{
  "n_layer": 10,
  "d_model": 384,
  "n_experts": 64,
  "experts_per_token": 4,
  "d_expert": 64,
  "d_shared_expert": 0,
  "activation": "swiglu",
  "moe_layers": [1, 2, 3, 4, 5, 6, 7, 8, 9],
  "n_empty_slots": 32,
  "router_score": "softmax",
  "normalize_top_k": false,
  "routed_scale": 10.4,
  "balance_loss": 0.0102,
  "balance_bias": false,
  "router_z_loss": 0.0001,
  "init_std_router": 0.0172,
  "lr_router": 0.000532,
  "vocab_size": 28542,
  "norm": "layernorm",
  "norm_eps": 1e-06,
  "tie_embeddings": true,
  "optimizer": "muon_variant",
  "lr": 0.00193,
  "beta1": 0.93,
  "grad_clip": 1.0,
  "batch_tokens": [32768, 65536, 98304],
  "seq_len": 2048,
  "train_tokens": 505000000,
  "steps": 7897,
  "dataset": "wikipedia_en"
}
Below are experts of layer 2 (counted from 0) of a mixture-of-experts language model. Rows are named router (the router's row for the expert), down (a neuron's output weights, with its number) and show model dimensions 192-383. Each number is 128 + 24 x the weight over its row's rms, rounded and kept within 0 to 255.
Before each expert's rows: "comes before" lists some tokens at least twice as common just after its tokens as in all text. This comes from a sample of Wikipedia text that the model never trained on. Tokens count by the router's weight.

# expert 36
comes before: "| ", "|", "(", "6", "USA ", "medal "
router [126 124 115 120 121  96 167  80 100 128 151 115 134  87 105 107 125 116 137 132 107 154 127 128 147 106  66 133 157 150 124 151 137 128  97 113 138 145 111 144 163 149  93 121 154 101 157 136 103 115 133 122 118  82 176 153 154 146 145 144 172 132 144 120  93 141 155 134 142 140 123 154 108 143 179 109 163 101 105 111 114  91 125 167 151 104 124 165  68  69 130 158 156 123 157  88 141 144 109 124 142 147 117  85  73 158 150  98 112 138 121 135 138  91 134 153 161 153 109 106 105 114 122 148 190 111 153 102 121 149 114 143  62 126 116 155 122  99 163 117 142 153 108 125 167 160 125 118 128 129 106 113 197 116 118 108 115 160 112  86 149 111 118 127 132 144 121 122 173 160 125 141 101 145  82 144 174 118 149 138  99  97 153 155 126 132  97 133 176 121 100  99]
down1 [155 131 114 150 134 166  87 140 160 135 151 166  98 128 167  97 128 118 120 130 172 111 123 145 163  82 153 160 121 157 115 198 106 144 147  87 174 143 125 104 135 116 108  82 151 135 120 134 112 116 153 173 121  78 125 125 165 143 112 126 148 157 110 138  97 148 126 133 135 145 111 128 129 109 155 138 106 132 126 112 137 154 122 174 132 154 119 160 119 168 144  66 144 131 179 133  94 112 120  90 132 154  93 113 114 135 140 141 117  96 132  86 156 129 101 138 152 150 170 127 135 135 145 114 117 137 136 138 121 114 125 159 117 108 108 131 134 114 138 127 121 139 139 116 126 153 119 120 176 135 112 122 141 124 191  97 167  87 172 168 122 145  87 155 109 123  87  96  89 128 141  99 104 116 117 110 131 119  97 142 139 111 130 149 113  73 179 129 127  98 123 131]

# expert 2
comes before: "\n\n", "\n", "The ", "He ", "In ", "It "
router [140 139 134 107 148 123 161  95 123 128 194 133 103 116 103 146  67 111 118 144  89 110 106 115 168  84  98 149 165 111 113 156 136 120 138  75 128 147 108 134 168 106 115 100 119 100 136 128  97 121 132 133 119 142 134 165 150 133 151  86 153 106 173 128  98 147 155 101 177 159  99 124 142 157 134 108 149  93  98 121 101  67 104 151 128 145 149 144 112 123 155 136 177 109 175  93 113 147 108 117 125 153 141  76 105 152 144 120 114 165 157 106 146 117 133 162 187 122 125  80 112 130 112 142 139 151 150  83 103 151 152 111 119  83 116 122 103 122 136 135 156 147 124 124 120 158 116 106 117 177 119 139 188 126 108 125 111 118 146 102 169 123 147 106 128 109 134  84 142 153 105 139 118 138 112 123 135 110 143 142 111 110 137 160 125  98  88 148 163 110 116 128]
down0 [156  90 128 135 103 150 112 130 116 111 123 149 126 129  99 117 156 141 152 121 146 126  93 142 131 127 120 146 109 139 177 105 142 115 127 112 169 164 135 127 152 168 159 153 138 112 107 172 151 145 158 125 107 129 127 134 165 141 129 125 120 138 100  98  98 118 144 160 142  71 135 143 146 114 128 169 145 154 166 122 103 118 100 123 114 147 101 141 149 154 148  98 127 128 131 105 127 143 134 114  86 113 162 147  84 130 139 132 166 125 130 118 149 120 146 117 112 112 124  99 143 181 136 140 158  90  71 131 143 162 109 153  97 116 179 101 147 173 154 153 119  89 124  76 113 139 107  82 170 104 164  77 131 190 139 146 160  95 146  94  96  91 134 149 168 141 138 131 121 156 143 116 106 117 101 146 129  92 125 139 130 119 126  92  99 114 128 109 154 164 177 121]

# expert 52
comes before: "- ", "==", "\n\n", "\n", "| ", "= "
router [121 138 101  92 141 134 167 104 121 126 159 128 129 120  75 111 114 106 133 157 110 151 101 152 141  85  87 122 148 120  74 169 124 108 101  83 101 174  80 122 171 129 102 110 108  97 160 132 115 113 128 143 116 120 125 152 197 177 141 130 172 122 177 103 109 170 149 106 181 177  96 144 137 150 142 106 178 125  93 152 122 106 101 127 136 111 133 135 132 107 150 158 148 118 158  85 123 132  95 123 127 165 127 102  92 139 159 133 119 147 148 130 139 121 138 159 163 162 125 109 115 146 137 123 169 113 150  86 112 151  91 110  79 117 111 120 110 134 120 155 119 147 120 135 143 169 140 144 118 152 121 117 169 152 118 112 103 144 161 123 174 109 123 119 132 116 105 134 147 104  95 138 116 161 126 125 109  90 145 143 131  95 129 138 130  94 123 151 156 120 124 127]
down0 [156 158 117 108 148 124 131 100  85 182 118 143 134 118 123 106 136 108 121 105 144 131  91 141 152 154 150 101 139 111  99  71 102 115 135  86 178  95 116 127 113 116 122 189 128 145  88 142 110  88 147 178 126 143  92 129 176 103 126 135 127  98 150 141 118 146 108  90 137 168 149 128  99 134 110 128  92 114 112 149 134 125 114 127 109 122 112  80 118 139 131 118  98 135 116 106 115  99 169 130 128  90 148 115 121 113 124 130 156 141  82 143 124 149 145 124 116 165 155 128 152 167 110 114 128 158 136 125 128 114 126 135 103 135 116 100 139 139 149 144 111 143 110 117 153 137 106 123 130 108 108 116 148 116 158  99 146 120  94 114 154 161 112 149 120  56 143 164 113 178 112 122  85 166 131 132  96 160 102 106 150 141  87 103  93  92 140 125  92 185 156 159]